config.toml
num_hidden_layers = 14
hidden_size = 192
n_experts = 32
experts_per_token = 2
d_expert = 128
d_shared_expert = 0
hidden_act = "swiglu"
moe_layers = [0, 1, 2, 3, 4, 5, 6, 7, 8, 9, 10, 11, 12, 13]
router_score = "sigmoid"
normalize_top_k = true
routed_scale = 1.41
balance_loss = 0.000254
balance_bias = true
init_std_router = 0.0105
lr_router = 0.000312
vocab_size = 8192
norm = "rmsnorm"
norm_eps = 1e-05
tie_word_embeddings = false
optimizer = "muon_variant"
learning_rate = 0.00353
beta1 = 0.95
max_grad_norm = 1.0
batch_tokens = [32768, 65536, 98304]
max_seq_len = 2048
train_tokens = 415700000
max_steps = 6613
dataset = "wikipedia_en"
Below are experts of layer 5 (counted from 0) of a mixture-of-experts language model. Rows are named router (the router's row for the expert), gate (a neuron's input weights, with its number), up (a neuron's input weights, with its number) and show model dimensions 0-191. Each number is 128 + 32 x the weight over its row's rms, rounded and kept within 0 to 255. Numbers have three digits each.
Before each expert's rows: a language model's description of what the expert responds to; "mostly gets" lists some tokens that are sent to it at least half of the time. This comes from a sample of Wikipedia text that the model never trained on.

# expert 6
It responds to: Table column headers and section-heading tokens in sports and election pages, such as Player, Team, Votes, Candidate, and See also.
mostly gets: "Team ", "Votes ", "Candidate ", "team ", "Year ", "medal "
router:150104109102121114149172043178100167162137103135133120164118129145090139106123132108100113096158176095094140186089101120167166128122112154131151175128125096101159142063149094133067079143118149147103143145134141154127159136183137092146153129110151133133098170157100102104143120089133145116119146093087122167129073158124105093183110154150150095130142059153114168106065151164165118161168172192160120169117087122155125120106136151223075118161086108110175173128102062144072069130144093080127183219162130078123117189131143118118140120110142190197121122111108107130161094177097157170
gate0:159138098112070148136124092059116135194092134132099130167048133105132158131120139129146142119106142141157085096134105165152080158195216215124116164142100129101142137117096152096068150163137092144099112119139093158103130110103107124153132148158123139162112119123118127136106119106207131146126166193096127128140128188099152083114109146176108105090065121127091108066124070165158146179118130130086105098186100130120174195174128197134168078145174162184142194146217126110171139107128149110114128117106122129142118139126126162075110140161179095126177088112084093150135108173144096134
up0:114110140068170117164084172125156134120103081118160158101158160105129080143093144163091100126117103174110140139081178095131173143119137119109134086117104128168145173135159135108151119141115200161093085148143132139131105126208137164146165167152086125164162108101137120156155150149135117122180069090196093069148136135092143146089144165074163212141148157140151139080155117189103181140108101130124082107088147176109142108227133139127093154132174081113155092124099128163131086137181114105101148156082090164138111157094143174137157123163055157205175113089134142150113148138057144127
gate1:152119110146138129124124137093112172122124121105093128123130138119070209135079125124114108082139074123152165116113097095192159086123115124080088176117114121104057156103113142167118126152134121123077155131202117178144125103145138166162095110160154128155163139093175091149083125161163146147181134074160058169100156156148139145140186193145141111130190193096116087102143162130151157169124161189104136199128132138162119158145174139129111133133119202058174115124105096123125083117089056177177122097089122143133135123138085167161120183108170106157071174101195103106096105121151123148
up1:084115114119181069135120089113149161114179109107148135143135110146139130137097072109052164147130135171170128130109089121179128088187130108150132159140090085120119200114143145165090122159155073070125168055189095149157083120153103174153150135161190167131116140136129146146102183105145121099133165083143108113140153099079156187140116154107119036122136117124095136115145160095208094155129125119119107117147145133140184205163124128108142137073158180102130118165134104136132115185161132107146104147129109121156088102100204116138165125083115194128078140147134046131141124108195076102
gate2:153118127121161126135106115077160133173134086151144083198152148139191118129165132120121094143135223104130076114109036143140107118117125083174076148124096160090171117087141073083132089098105099144085123174051149118120121136097162099139115094147137095138173132162146107065161136125127172170149095115121117101156166129134138072136130117151115151155189115158085181138094101129093107126133159143182117058134114167144140169117128143122127146049096152155105122087120162175164148169124100082128118139111170144135070077155148106199076178136137139118142138128115053177128043135150142108
up2:093164157140090109148128149100108027097149083120214161064108190125097149145080102080141109147107170101081162082090114108132119153135141167112091140161124136143206111157117118105153143103149164098112117133089185119096216139096145111097129132141087132086136134153136136082133115069104113118154153117080095044086098169144124114156179159089120108122177156070132158106158142131109087141165136137179137145087124117131151125158138120161088138130102132181127131064132099092172108164132086083197106147152135135118098145155061150150131145155131144130077164084056133089146091149131096172
gate3:210086152141119104142154047173117123147137152154101178170093171153095081200181159125116117123155152128164177111157138159111083111125180140099123148123187103064147123080076124126087127125151181177115137183187126113122116091085127173120091130148167121194171115146145124060113176209116161066123132112099115093160116162068117101186160117127101145101125104149214189120081160158130152134121126131125115173131099115111092116109113123145169121138165157104138154139130135115111076093143098156123130137130190147111083133142079166125141163134076113189133156102080132089100126160151144146
up3:164143119091115080062119108148046097158174121141174118077127130077107106112170137123138163123133112130096147154130117150118120108117037121137180104150124147175074128063150134106099113142111109163184126095161174151125132180161128095100160098081144145118123125161127134134121086137153101075115123097134109133155108142136149088156149150179154100086054116161082118177109113114188104081120107153169129185127086109089067159078142127086105166104077124103126152153171126127108168087200106143187043158102102195183129090156127137149148153084114083158163187111115145113163139111173132094
gate4:148177137159157150129086099142141146153179127128126174152121119143099062103130076121164068127111106086082124226113108074156189135079124187120115165115131132192060150106107126121194091097151118150077110141130123081172137096159172139097114192085155076045101149111104120139165098079109144153130167097100162181115093170165106200130079128125097082172158093069164195110121152156135092105159116123107148138115122121148118077145098114111101140123135088145193161150120158162098123068156160139169150107132098119145142141109105124126158102151146146163140145147136169096169103164132120076
up4:133122171110122135177128120158140157171171181153105144110143123088149163125229110189105095075141164154120131131137070171168130111159075187056108092168136085131134083127094143117141143122170187119151132110119126162116151167119080133147117140137139148143120136106121121151128114155171104168146127062113151174117102147132123189117101143154108131119158089124112170100113115139056164165164099044176097136129214152110146085122068128163149081104151209126119151164166191135135119162099127110124066118116119128146139073102110134114144105153153120059116174191182084185160119133104096128
gate5:097151116097146123161158158151143170116169129129149134083106127122131087126167141157159092096091112128104159154157148131089071111098169135096145076164130152138146110051192111095160071163096129177123130107103131145150133110098128137179124093124118095153124183061088109155158191048140126154122129100131153140138155146076082183159081160145125136158109107118096159153113104191108157163149124202126149148124074147090147097177133147128109183067112109132158132150133062092124144126056107173096134108104092131187194139146201113119187103150092138141086150137089125200106074156166096100
up5:107177198109083139111101132131128119098093132109112076107139143123150171172135116128118185176184079144183084126096128191148119131143121086180113132166123125108118086138161114132172127109070114093136167136093130115162133130110163113116151181143087131111168155120158086093142071185119069173121098151130107108115130165133144102063135131107102173095137129154127138189116163067109120157151151134098116123170131139164136117159124090074202082189132165123126133103148153136100107146156193129109126177088085101029069159130124100189087111119096174056176118108196122157096132095159102156
gate6:116143126157128133093159179158122143138114113097157061146147116117185113143107115171185157093185132106114111142165151142084153150135152162157143187125140149116083102121127118054118124155136161127155116116113184154108080146115138095144111078139116118086118097148149140143165132160164136136142126125106141085223102112180131094144104122103085137158138103110075162159101113110181082161127087131160089113149092197155124179156127147133081144147087050120100124107180075090123149148157159134151163184206076197104201102115137113146157139178171144154098149095164103161129075164053189101
up6:171123118137119172174117135110149075113130130077155103161132030123130132142153072168174064124199104140113137101131122161133128120114194125152124166119113155090088130172087146140150155157145133097161131173095126159116046144096127108140154128141109112084137122120131096167120084079111144177165149089129086146163145139063111130182128120136163125119123104159121116106130086046158142128108099120157113104133147138072173135161160146153129091155093142090146131136126122096119140078153071101122140163071126036092044164119109141112230127136079114080099131173079128191152144163132167095
gate7:165130136090054123067128111137087138127171182116153158111113113130148119156134148119104203109179133080182162194086104149100112117072078082130138120198136141113147111109110106135104143177143080102151116110152165153104099105174111158133136129114131147123136165122132079127149077123090134189074066104157100135130126123131077088137127136206119158124123126120123117135110149199129135122145168175165111189094126129170096148093136156167160185166135134163196142113134103174111110173116154087131131128083127124120040145084187074130150055131137097135064103138085136107110075172112186166
up7:062147095151104127114131110119110163086120144156127150114068142158116162076125108152117132191224187099137134130047124104124170151131165147098207122190124127120134116135159099167141164125152138046120077164143104152100100162132167130124148110109069136111118122122166132050148145160147111141153122092129123128146124127126150139053159157075097103111102120146135124183190112106164104137130187128148131129138118149089106089118145151146100146070159093162160097063137115089116095126152129057130173134188110178170071081130140132128113097129110151104123162117183166049071140190119094111
gate8:092138122165125169124079125112113102127088131129106113196123088157111078121163098140136081102115116137096103164195095112176186092173107111050073061083151133198173140115110155064109149129132143151136126091160113091117147140113126114140116156116191058124098131152145094142172153126146130115166176127141118126155192075126099090142158118133098121151146174190138129131168184157166106174042082119132133136162126120136141100167119139138069151161128095122113070149101106103124168106104064199062112146132169127062154114142212129162139112093116153101123155135114085170122144146087126141
up8:101111134152153110167117125063068135144079145107119083083137159142124107119124105123151162153165160139151143101161195129097155112115140076059144140124163170097144184141145148133148146171183087099195121141135076121122123162116102133083116123077107148156121135098093149149099140093153118114138141202081113118079170086131136167139150098104144149146119160150101111130170164139140113115133165168083109137125218115178172207142144142136154048151080084128111148136141205081147196126100176061135129141132105143130096115160140122138098238126136118085149127090161141100151121185150169092
gate9:125155118160093152134075121127108161123153126174130096138139110143089138136108150114125133118184127064139163089125070099057172134092137181075155084123134113134103165106145104166125153144154099134148172075166180166126157118189203156117133104143230150149113138155067110114054147100186127158173105094116074126160136139106102120167085165094147169068184128087162157145140096146108134118154111140110096123102135141089135106119085173129111086088135123143118166092116113178131134152125095075139196133145131186147064197177112120118117123113116125047143174116109139128137090068152122182
up9:120094094144187181115186132146101105143154148109113149103160185120135128139112113115204121159128125158137104156159147116180126117122106154070122188120083115108126172113134151112162113174154191176168125141095118135161111125148107119147112143151170136123157165152077152123114210108107163139094134109110078083113122141102215063113098066093053118151094153089104114084114155170160156127129097157086124142115165055125168147162114121205107091172125162153109139151142167190133086088092123147103141127118058117159152103047140091145143093131074146178116134144122174140067145155103149166
gate10:129138147109151126162141112116138135184168151161160131101106053154094143111143117088160129143092169164094167201100139159184095114142109150120115164108128087091126081117146113166138123148128113137111096153133125123120130165151108094094114099115152136097119149161116125063095117097125127137133178097149108141036111139084081146142110098184195151107145062138038178136091165142155166145191144141154079144126150123063070132055113154153086122144171144134129121169141103114130098172105136093098144153105152137139123125192168082099094155109144171201164208071164090084097157182145110152
up10:122105139127109123172097124133123094137131076141100086171090134151153172148152126147096132121113133146120153129172168179122126058112173113122138120100152152181180148119103134140092105122153114155169197075098091121081160112213166112110147131195172145191109155138156206131098076102174067157102118153153087103174160100107132165098174120196128174133119118083151081143107170117086156172103120112156132099138177100148127102135150119129084105134018124110132118119150185145126066123101148175181130134139126146090147118109050187099149101091115149100132180123145133149159140105082119178

# expert 29
It responds to: Noun-ending suffixes and institutional nouns after articles, such as -ation, -tions, -ity, University, School, followed by of, and, in.
mostly gets: "ation ", "University ", "ations ", "tion ", "School ", "tions "
router:173201154123109113087198083173133136157081120105097146122119125142095156099111096102118128109155131122116081139111138148161182141107185147117154108169069090089169165114102119082141186182129165176133174120127175108124130123123078105165128149124108095150119132098131119134156153116178103106112127122148185160088052115114174147125156146162200103205139085120120138084118151142088146133126077164146113149132056085117160142138221130154108108112114129163065197152092081167090124078127120156187165139166094129096097145131131115131153108089119158137164125067113081122181119185165162159
gate0:161109172139116136088112127116145160150124124102061191187148201105130124131142134087172187127172145145098073130104111145101128150100134097128118130091068088127135167121075150094110139103148181055138151182142082129100180121148178065123109119154158164203120115098139121113182154114110129121144162129098146092157147158180124122171168112164143090178173097144169134068183091107140178141154107188115187152075098106085113077120176147174096131153094169162161111169101142162158129086161102127141081164114099127140113109156146128140121208154107096109133098144091104141135057095126144093
up0:181141098136095108172108160096130092103111137126110133135171195115138120169086190106102098082091108091160167129122073109212129134148126125151111089127171127147054096111136078089110086180138166162146125144154161180118097141125111164121134090132048071096162099163147178130131127135129174183139100123076125153137096117143132146155105158107162199136135095100138097133096120123108092098144176131112133083119161163149141175107109107071146121141167126061128102104125114081099153130098104139115164166148129087177111135111127147144183077168138183095122190144159092150097158105021108064
gate1:106178088135123137095148130122119122082108133154173178131128087160059154094133140149112119137207081123100132092148143175127163151134179145110094143094107089127104180122145139128103135153144121109116110131116118120108148116137093162123245164140118087160092083093146111104146107095163116089148111090189171114113114075132209079087151129183105202130165108131123107109125167200150099117190125136095148159168080125060110138097160177101119124090079148172099117200103090157070105122173115190151059122141125076145108130106122098116116158139108157136118153105134127120150098168172067141
up1:108061159131089151118136177172120136154178121086087142125150168118120139086112139090155113128129195068134148159114111079157139143154068155114153144158162140181188099142118129190124120111100079125099146127160143188132097127091120125095048113122133179031105155113123159129082173128146122173129132100130135101120089161088071151144095122121122088116113166105151151094133062132132111166091089096082113107059145166181200136118052073137140077173184143086142111097146175120117103170068090122150153149112133140147195155144119160082169106104123128143125083125165119111139132155092145098
gate2:122059136118109158160158090125098046119153192155125135121153147088147147136117131081182124110146188134139085092130116077060173109131104116122109164132132101117079137131107060111113133118091122125106148168106104161095128167115120088163077186132090099152127074126179096129110223104101184150105157120148199152060105132110068076071188161149092142180072145097128105083132161123110171168130071082096068086111165146159105113143111136132080098160115120107140123091087098136139181130123154114133152151178136108119163155169113158133137199103146202117150129133133116142150145126130131114
up2:178150169179038158131186074102161061092053106110157084092129133108082118101130098150123113159118166106097046207134136140142161123161096159115125138116158120108125135126093092116108100139187080142117129102146095067161138110151163097084172121153111130131111114077099093141135150163080127130107090099108175153096115110102102182128138144151123127132100190142140116141137110197117155146122084101112081130099113134147095079165080165168093127132129134202075192065135144178130143164175087149148131138102082147127146120106112154186138132179126090191080155099172120116134115136115175124
gate3:197121122158106117148152122186080087139082184162147147133146158122125131112080067170112107139196109157184060142147124115151116174093140139108122084129145091146128112093186097080083140123140149146099121093140108136164093102141138151089158129098063132134180153146102098182088169110141132115186125167089132127130112057148102097140096152151149089156148093127119094084121097126117036147139114158138060192139189124111092128109127110137115175121127181089097163177144144153131136105180143146112154120149135126154217142110104157144097144100092141128170216109098076147166127089090129068
up3:163160111186121116125118094086139194115224104153152135085188127163105115114148170114080052058156097104124127156153153140131090140099164123108181155131138115159097117156092165164128149116136140132156094149097177151098183132139096122140161118140113128091102088160140137146143076117160163113113116085168077127148114059145122100147086146174137113133098115171151122174045131089121144126168103108183204119087124144119127113151123105080147155175142163139138146117116143148148142080161136163071142124140069179157064111158139048102095116148107064145173098097175148149058119149133078112
gate4:175168096095079067093155025092164090217089107121079105157068085117099090082119145134120128120137125089099142124146094208099135131126127129099111149129169108133145165095101090097180164109173130155130154111208150143142133155126116172128084136127146161067117138129113141140157153179167123132133123128171149165075123093139103175143151124130145134175069127093085144108149054093097128137198137172151131187106110094126123140130181073131160129117134131171116177123089122183106098100145094177146129203157092135107134108145136136066078137092087146136115132099076086120154152147134127131
up4:169148129153146149101145082158112134128160188147116105145091160163117131161073175134116099132138154116193120110101144192118112148080183160087088030130099085143152153096110137119113170116117109089160147111100143106138200125216202150126125155159117126124144126131139199111111180132199082128142130123076141146130097138060196142126142075148154065152141139146113123130113138135166077122124184190128176134123125104102123073134139088171157118108092151150119109179133118193101165159099082142122132137163099114145163102075167127147144152082109143179130194104110118123131075137152197137
gate5:200119131109174086106190086099138153183093151144155153112135115139114090116137116131103047142087081160101158085129130116148106023172085137120144084099118160096127156161079153096129134158117124087147105128148107117086094102161135118178184106120135113133197099145135118093107089164136107093143113099056138092141119105202164180114112113097153118199141080121156111102124117185092166125117122156157139146085128137165124134123132167155131134159105123144155109153169073101126098090192110084131125173167156146158111095076127102139109132123175076078212126161121082136121203137158172102
up5:202072100152131105125144147083159154117175109119134125144113137095131087114122075115076103201124106131186125048139134121098126104155131159157164101153116148131125081140098186152117119122095129127177081161098177095113069107118159105140151110169100092117200072152129107103147144136130098154143142139115095104132106209155170155112172165196169052150160072132150182189141097161157154112115152112180195160082125104102127133131144135160132123154069140113133080155144108123129111087097109071132139164131153176121158146119090132162143170158101082087118160121114107183111190181103184152
gate6:131167119093135144139133122099105184047129147107145143176109131145161077119114158182123129152105129146137133139138090147148181088143179117163108076210158161166147090032105150132169138134125152120077146094165147063135114107086108080144129121076101086179136088127219160140103183089147109181138116132064146131139121135115101102090129136158192093119173117111105126154137107196076148162062119161112169137132079108127187180075157119072102137147097118157104094125124160180109084102164136084124153138116129077112111124101081139091105059138138156137169121090148112127129087141139104123
up6:148131163101080120109161092129155147087124158076170131093148133122145067144154112169103135140132114138141090110108095149145139163079160101042111118140142116127079090101172111161097100148151167125155144140119103121118082146075168124169109091060085119124138129082164121191110167130173104171130112076229143128115114124131120170067187120164211117141172194138089183173089105165115121127048159169125147151128178131095134129109052125155119087147100076112103168180182163095119143104154112095157195128139095094146103166120094126108134089142132162081136146118115095102109134162138142141
gate7:133135100094080107108193148137133105163110074128130092152131147135063124117098122120131146125147109098120118127079123074112145094099127071176162123113106157151110144174081091188091152035115117144077144153084114145160085194105067168152151120055134169163119155055139097133208141128168164143087124186164184162174101103100152125092141093120111109105123128130130136114152114124095126106073126161081060138165123157112104112143182146152125160083157086140113148140172186130142155141142119118151116165110172195118164129131142166149075135054133107113128093074101128092107157164158185159
up7:128070136100151143126134132148135167186109129122080125155119137147165098130141159105163112131140150137116113093185092138108132152168130124153114160152092144114125221214119152169107108133067121115146149142081152147162106155167120167143153085163101145080179057101099177070082155123130154128175131169122197130150110074158127128121154157114086128196055105158108108155158149099144072102114097224102082167081124094186127079117161162123132129055151100088174170118122172090142122118107176124112115107115155126098160121109120072119153184146142170164096165107147138152171163119138165109
gate8:190120147113102178122167112094167108132128115114136094086113162134101087094077169114158180121137142149100117128139164123086123138159122130159133117113128131135135116117166083107176124115127169125197111120142137078054168136102109133183101122102145151104194128124100151172143125181122198102182191135135155128156113160100113177158150128165174118161116144089162089087114134113171143100120152096139166157069092146152178133121146046203117112091154193179126102127175086074148152178133131102156097098104142114185080131108136226146142107051092135145091073166158123138146120125121166080
up8:095109178054123109155117145165228171115123139109134077090135117155155067160141139166166144123141143128117162118098096070175119125116152144133173130094140127141160124110087117147115155113115089126145098208153123111126078155098067125124128138146150184116175151125142065144125090188161122125115184160047148119138069149144112151150147130114145122145131147159080043104165115090201131114105148168110093098151085105122082170085093169159117120151176175107139112064189159137133166131159151111155145123109183185084135183106139118105113113054096114168116143111095171105086129131138114156
gate9:112206133151097138139121135098161142148105105184124127147111126083153077152161115124143119160134163110139152060126147128130121065080141072122135125097083138156197213155148163111128096107109133215109127111141181107073126145167150116186148138165076154147098083159126113120114169137118134076104130100104180121146120110094117173157119135109193128193149102133174104131123152200156121133113071108112124146145130076187101164091137098143104153096111145152115153142064066108135173152153102119173089187159071112111112130166163147137176143043133116110138150062100110142121130154114059169
up9:148159164155140100152120137111145095092200172162137142133118174125108146158133129144111151121132135135106139106113141135137137138142148145141166145095116091174185078100183184148128123160142201153071118149165142123135114138190094154140161195081048098174182150114142143082134177115117141066183111121166203086118139127133086112094129143126082077108168161114035175136128168074104125124125094120166124147096045124108175125165140132113155104109125131163147118071081158158104182093175151159134126165172092098124135089081136077142131115143108126081180139063133123131084110126106098187
gate10:075120112171108100113098192109111123180146080135143123091116115166145163146118161117162148137096181118120146219117075110118130120138114139150113156157116101163142084145119150143144171160123170114153113050118172145175153087117099142092131161189101086120114127134088184083160163113080194150130137182125123112137145164129117103136138213103089119132146122111085146136076161127137134141069144079116113136072116170127099119136153130075150111097158104131175106160093023123091090209134127140119130167055167135122097111152098127122136093046139076127108085150174099166130099169165129162
up10:133172134101191141117183124125128153089140104195116126097103125110133078072127088107103102096089142102188131138100165081200160188151114148099112072134147127161103114189048083158123163147128126177105104165154095103133080162119131117136145102132138200178156094145149093169120065122110106084116093082085122150188155097190201180148116121123191106128126065155101131138191135176135166097120146150205143132128131113118097141109098155144162160156100158151120098137118159088145121094107133145110094081154141110121144126083149201100126153143112122150177147149145156083139159095126068141

# expert 15
It responds to: Last pieces of words right before punctuation, such as -ement, -tion, -ings, -s, plus nouns like season, year, States.
mostly gets: "tion", "ings", "season", "year", "years", "field"
router:097141056131126099214159091163150224116095103104104098163126183169161133115130155132051096135129141102099092194128134129160116086162156103130162074205077130076132148132138103095152132133156168134119115143084144132085084105083115152146145152069172097136087138123152131144082107121147156116141118125125139163160136150136153142173080181123173089167133110182078152084104139144124111150158107106141109144106138106100195154149156124206076103112109112122127166085094041104146095082086145095149207146118057125123141136130163131170126151128135154107179134126090121142141153116157133179
gate24:094117108108133117130101157149118114098119116089115144084117129149108152045137097144139104135067096124119137125119166109056129084138112146123119143146146160137143116140201134111126093120043121174108045087185136155109161138106142112176135128138074180119153105165121109096142191135138126164122151075115179112107101122110114056105161134130088039171182064130113179165143210164153153149137130096166188184144113101094144129087196076188113144185085172122192160133138119118134102127151095179075133106154099144142144150131145161072120128113122087103153108094147114128143118131083101159
up24:169127171117121172180163127119131097215097196112108121209135094106183110158120125133114191076121145136167150132178139149143117094128152154163164103115192072073103158120127173181104149135112106102111158175074177164129166151113114146147135087141184112096112125132118099161162126116138141123158158141147132157148176078093109205125130145109154145115124142094100107141083069107151126147156102173089093150154106140135169111179162144143107136085232180149161096152108149103113142150107139110114116153114165140173129080085114142124108154143151139200136121156064114134075058163191141139
gate25:137162137101161072150136081101070108196136174131048163108147124128132142078063089162140174119111126111132139170118102154145053171114090137152184161163111159066110112140127078118084201152158147143123136115118120141142135094100112153134100146124175147123177142107092121100105141099097175162109113049094169132168184068135070158140131146104102147134107156093180109164155124140112103103119155128148115182050099131163112137166143154096128106187091088157124110064118127097164149085140112145173130092097085132141134194109150159187075119161179156157121147112164103086135119078142096121
up25:154133135133084133090107137157189197126160115148113114144182103164139136064101129155098093086179119057077093132143213117115204099128100129116185129139171105089145144130103137083115139111175162054161063136089118131130141135044119131205214108149169133089110127171123185088184080182151137089141118098114125122111109109124127184150073155143142130147156121115147143187176143102135092132135109152133108167114120103115124150095157113126104124120161186140156132114137171132173072157110140142128154078089090107127088100104145077153097153117134135139126102092124089126141141126208106080
gate26:177101167126139095108135135141148092141133099140168155126136143125093090139139145119148070140079093132139088190171124095132178142145136160045100102185191057207156129123165090159172081147117113177140118128157150091116102103102108116098127084046137099081169127145101152159188135137091127140100117100099138143155193121114129127092120065137141111174103124193106179138094109091080114129097119150119150138151194075151129106186145113149114120096040183093123087102125091172185135144150121086138129119084113123095080098107079159113110108162137169123128099093079150100137090114183113147
up26:037152162153106128144087149090123108102103117144180125115159169099180132070130106114168091107108181125119147085107126171122113139130149135158092099134166144105126067127151100191151172177139109149216148129187099171103108148169127103187111096112109105124094120160151090054152126122130138189147145139102140076141142142074137142191091113118093118100087122117150078132134086125115115157075074081137107127120103133096148183097168136157124144156138124054138180153095108114073097106097095096071128148090157103115114167133124139138100086102095150164110071145181139133168141083046170082
gate27:096175078158186089152137100155141125074136079145141112161161200185147120115156197108167084108107162123138132178113149158149162074164137123127147120212131107124066083162160090079180115126155142136118077150113207203106137089111099197125143100140098133092098139122139107140129110145152133119165111117138112164082126101087156133098158117087104149136054161174148154153066114173128096119078147082126135082127158125137141210124149125127156113125110178203122122192130096108153150115074096116127138126140118086115089120104176142116135171124155160107120184141083144118160169122180124097
up27:116109175155145055137189090111184161131115124122121199057174094152169125159088164105128146133126128140080191048158125129111099174097100068109121112078117092108102126148180171091106104115140136083162090171101157190174156154174160115113132123145172162164130173092121088079132115084179050114149154126108060147094125153112124095122129120157146124137110122109091095139130084132124169070093161165121164132098212134108090158187151112134155151129112098126175080163153155121085133133120139047101062088158142139128147132163114128128161146144160115151117075140150103172118141137142139137
gate28:177111094140152154146179066143088133128148103125142152121086161100175188080133108150171092142138153153067152139148124142096104067174158075125159075133082120075169170146158105123124109093164108133109172162187157210166097104135103095114177134131192157145185154184175124154135066131146165145115170114161140134190118121154092211101115138185138168175106185110169087139101106115100078121141146166120098122088158164093131179125225166146101093148096121120152129109098112088106117112137084097134133125119121127110125106107149118109160092129133131111116101142099062111132130078084109091
up28:160127199137107082148118086104189133110151085101144120100151152112070159133077160112133159151104108125083177129137123169165133176105101096123123075129123163149118158091121118146174161148111138150138140127096153125187094097125091077133137071156083101142134110104135202119115140078073103207196151127174093159143123093157133134109152112084127140122146134126084097117109168078226149104113068155167119102181137103125152097196087065109179111141171115089131123134179096151125124105101166100140155176108093128046087127178154131111142189133127103089099169078117145150150180111142128130
gate29:108132103165116144147138053176149119156175093165111137137161158148158156183118075161080111045111118145110113131077136115136101079095133089196116104185113111126099178082103114145170117176136130088086140070108061122070113057106116155167095164114144136126100100114121072156155102089091107135084088081120148117158078150178113151155111135117124116123143164169173078148160123122113157192154137103104123162141109122085111091103113120172137110115117137110205126121105117087091123101116127060127119138159156112125093138089145081171177108147082148174096103164147111050141100086146104053
up29:120116147164129116192159087116077119141111183146118136180108086121160158121147163116125106125027148132219132099186120095110166163083163112120128166109123093141126136163132162091095118167141142162087158195142187156179109107174148162121144162144062109108139138139140170103145198105063171120099127173170154102128098110124152147065139094161145188136145132180157180096117126136147174117091083093099075144110146179126153122115125138094177118109090090114124203152157159095082131069100119119102120122114180154134095152183119167130076141090135135118182145113121117139163164130101099081
gate30:175130096184156142105108090122120134125101188134076129117113158152115100044148122201149135154161127127113106098135135139154095129156126120176117124169123108087125117158136070107133124136139151162147152142168186123148096116049192194109142193130121092147145123132112116132116156100145118075156099141188139149176145094104070183152081117127151219120127128168082159102145118214137065109117166104124145168086191120064143124162123067163055100138130075090085115156061097131083073117092117157134118160143103109165136101126116096115130079145126162085148165133106098106137137123140087117
up30:117184158141146160128097171032152192130131108095147069168055130115164097114126111112183082118149100131102190158141133104157149103093108169116192177153071105119193122064076135096090129128089061084085134117137149119102169168166139116167134150121116148123116157107116102138174107087132155110115172156109105099164112140120127092139196148094099127110103149117161070083145108110140132146143142187154147118164149152110096159102150112177125160156188144064121130157157129080163189162166120142153119118073155124106160155158128161097090097163125054174126147074124156115127096130100114184
gate31:127151106152149067126171086202122152105164065110131119096093145119137119087080082136127198185105150169128135115136138110105144115137139057147112135150159150164112127117112101155133138087195162115205085162115174155107125122068120109170103156111101120158116076171167163091100168100108131086113092108180165114170173117161090172118089152151140090089130126145181180098178165207137124139126055120238148095131150149112130142110144092156154141188068137142090078106139120114129067110116122157125129132147159173127153121123101136142185166157086119096130141119133088105133120191114128145
up31:132118160076102129140125145127178129124147102142120170096150095177132116101092094098107096107104169134140169048124094077089111107178135125140140149132118145110074116036143089145137127180155089125118138138172098126152143159126046181135176101135099184121092098143162135135158056155139103115088121152162151141105138200063127165128135085165129090169077107124181065133138125160139153171122139130108133157152048157124104181140110080115074122158125130216134099146139173128104122115212103098164115148117083147090115125131065117096117173158152127066185164108097115099109130128120096104
gate32:141132091092143116145110161107083092155117071125093082208093164115176107132138111127133132119107168109125135087143095164178135134108112109139160121134119107136087091166131170142150120118147138114115123137106130130144158067203127192130104111096115135060128054135108123106091083149185145076113111135085068193157153089132098170168079096104113137122117083161141111120185169113173169138166167103148143124109056108090144113116117136117099049112146090110212149124081115143116064166162155108098085129077109160098178088145144126091142104125143183156109122110098141158112086122213098191
up32:095129122107063149163149156109134119122162172154101106128109134148189145189130115171084138141141209080144105103196100083073184110127175087128170103185129153133167164142096075106093110168113124139061099134102146115136133167173093165120120162103122152096103106061120167106148156138193116174115184172149115124126142097122130221130140085136129094170127045136140144117158084093146103128101130138097126146145084131125083118140134150141100086071206084173179185125118120166099145133099108118088094153121126151140159144188119087163171113149124146126126133142071183123120111144106102073
gate33:142108064110148109116173088165099155160155137145051130168128118115160152150146180127138074096107195174132162227108075148061162158121127120111101089074142082124115101086090112076167131166169114152157184141126085148132105128129076172163143129155147135115126158112128160077113146090134162109162106121140120096159176125151157166125072105224148128129110108103098157075132155134124117135141105076133133083112122176142155084113131138147088163088129145089122078170108103077089189164100139110124093159130149163080084102145149092140062158120111179185108146111114140170071140131146126169
up33:090141125140146163161122076169172109137135107152120126111110090154129114099122147159163118127105172121102118097122115120157134134081122177091166129142113131174092165085146146108068121106118106095226061118131105127139139139125130108121102113108187125144078155109142127149099114116155145174072189180101105192167130184141145169055103194128080126135130154126014078121173150140126138106169173075194101132113124107118139093116192077171162088189096123102169143161121164105146129128111103086121130133125136144128201131100123151129107131128185088164165165155117179094077089132119067135
gate34:139129063129148208127146156195122181147157113127126153163121152198148151131159114181142141084117086152146062114129085087108081096087141087133099102141130169077119167117113120098126128142142159129096124135088137108096088110137126141150201121099154169170096139070062192119105085137108135174108164148171107129133158151071125169141128170093182123148224141192147144115126157130139101116153090158048132169130101132122092174154102137118097114139142134160131143103072097053154150114076159107166163182133072103144115163119080154050091143102131138100103108098129109117116115134159166126
up34:126148146113102144108100155194080122192133087144141183094157181172111121165138126087150170085091095126122149169094090098156080055133144109103110110177149129087131136158111124179045148150141091109181144129137077192074106112114130157155217140126147139151099124088118107108104168160158145135108127128085096167142110152092132137102154173076144123125184132174137117141113137144156134172128095176074158171113144152124147092139097100161118110150159062166086105108088111120106144079137140138130123152145156124133177101081098179082080178129120134135117053138112185133108030147114085162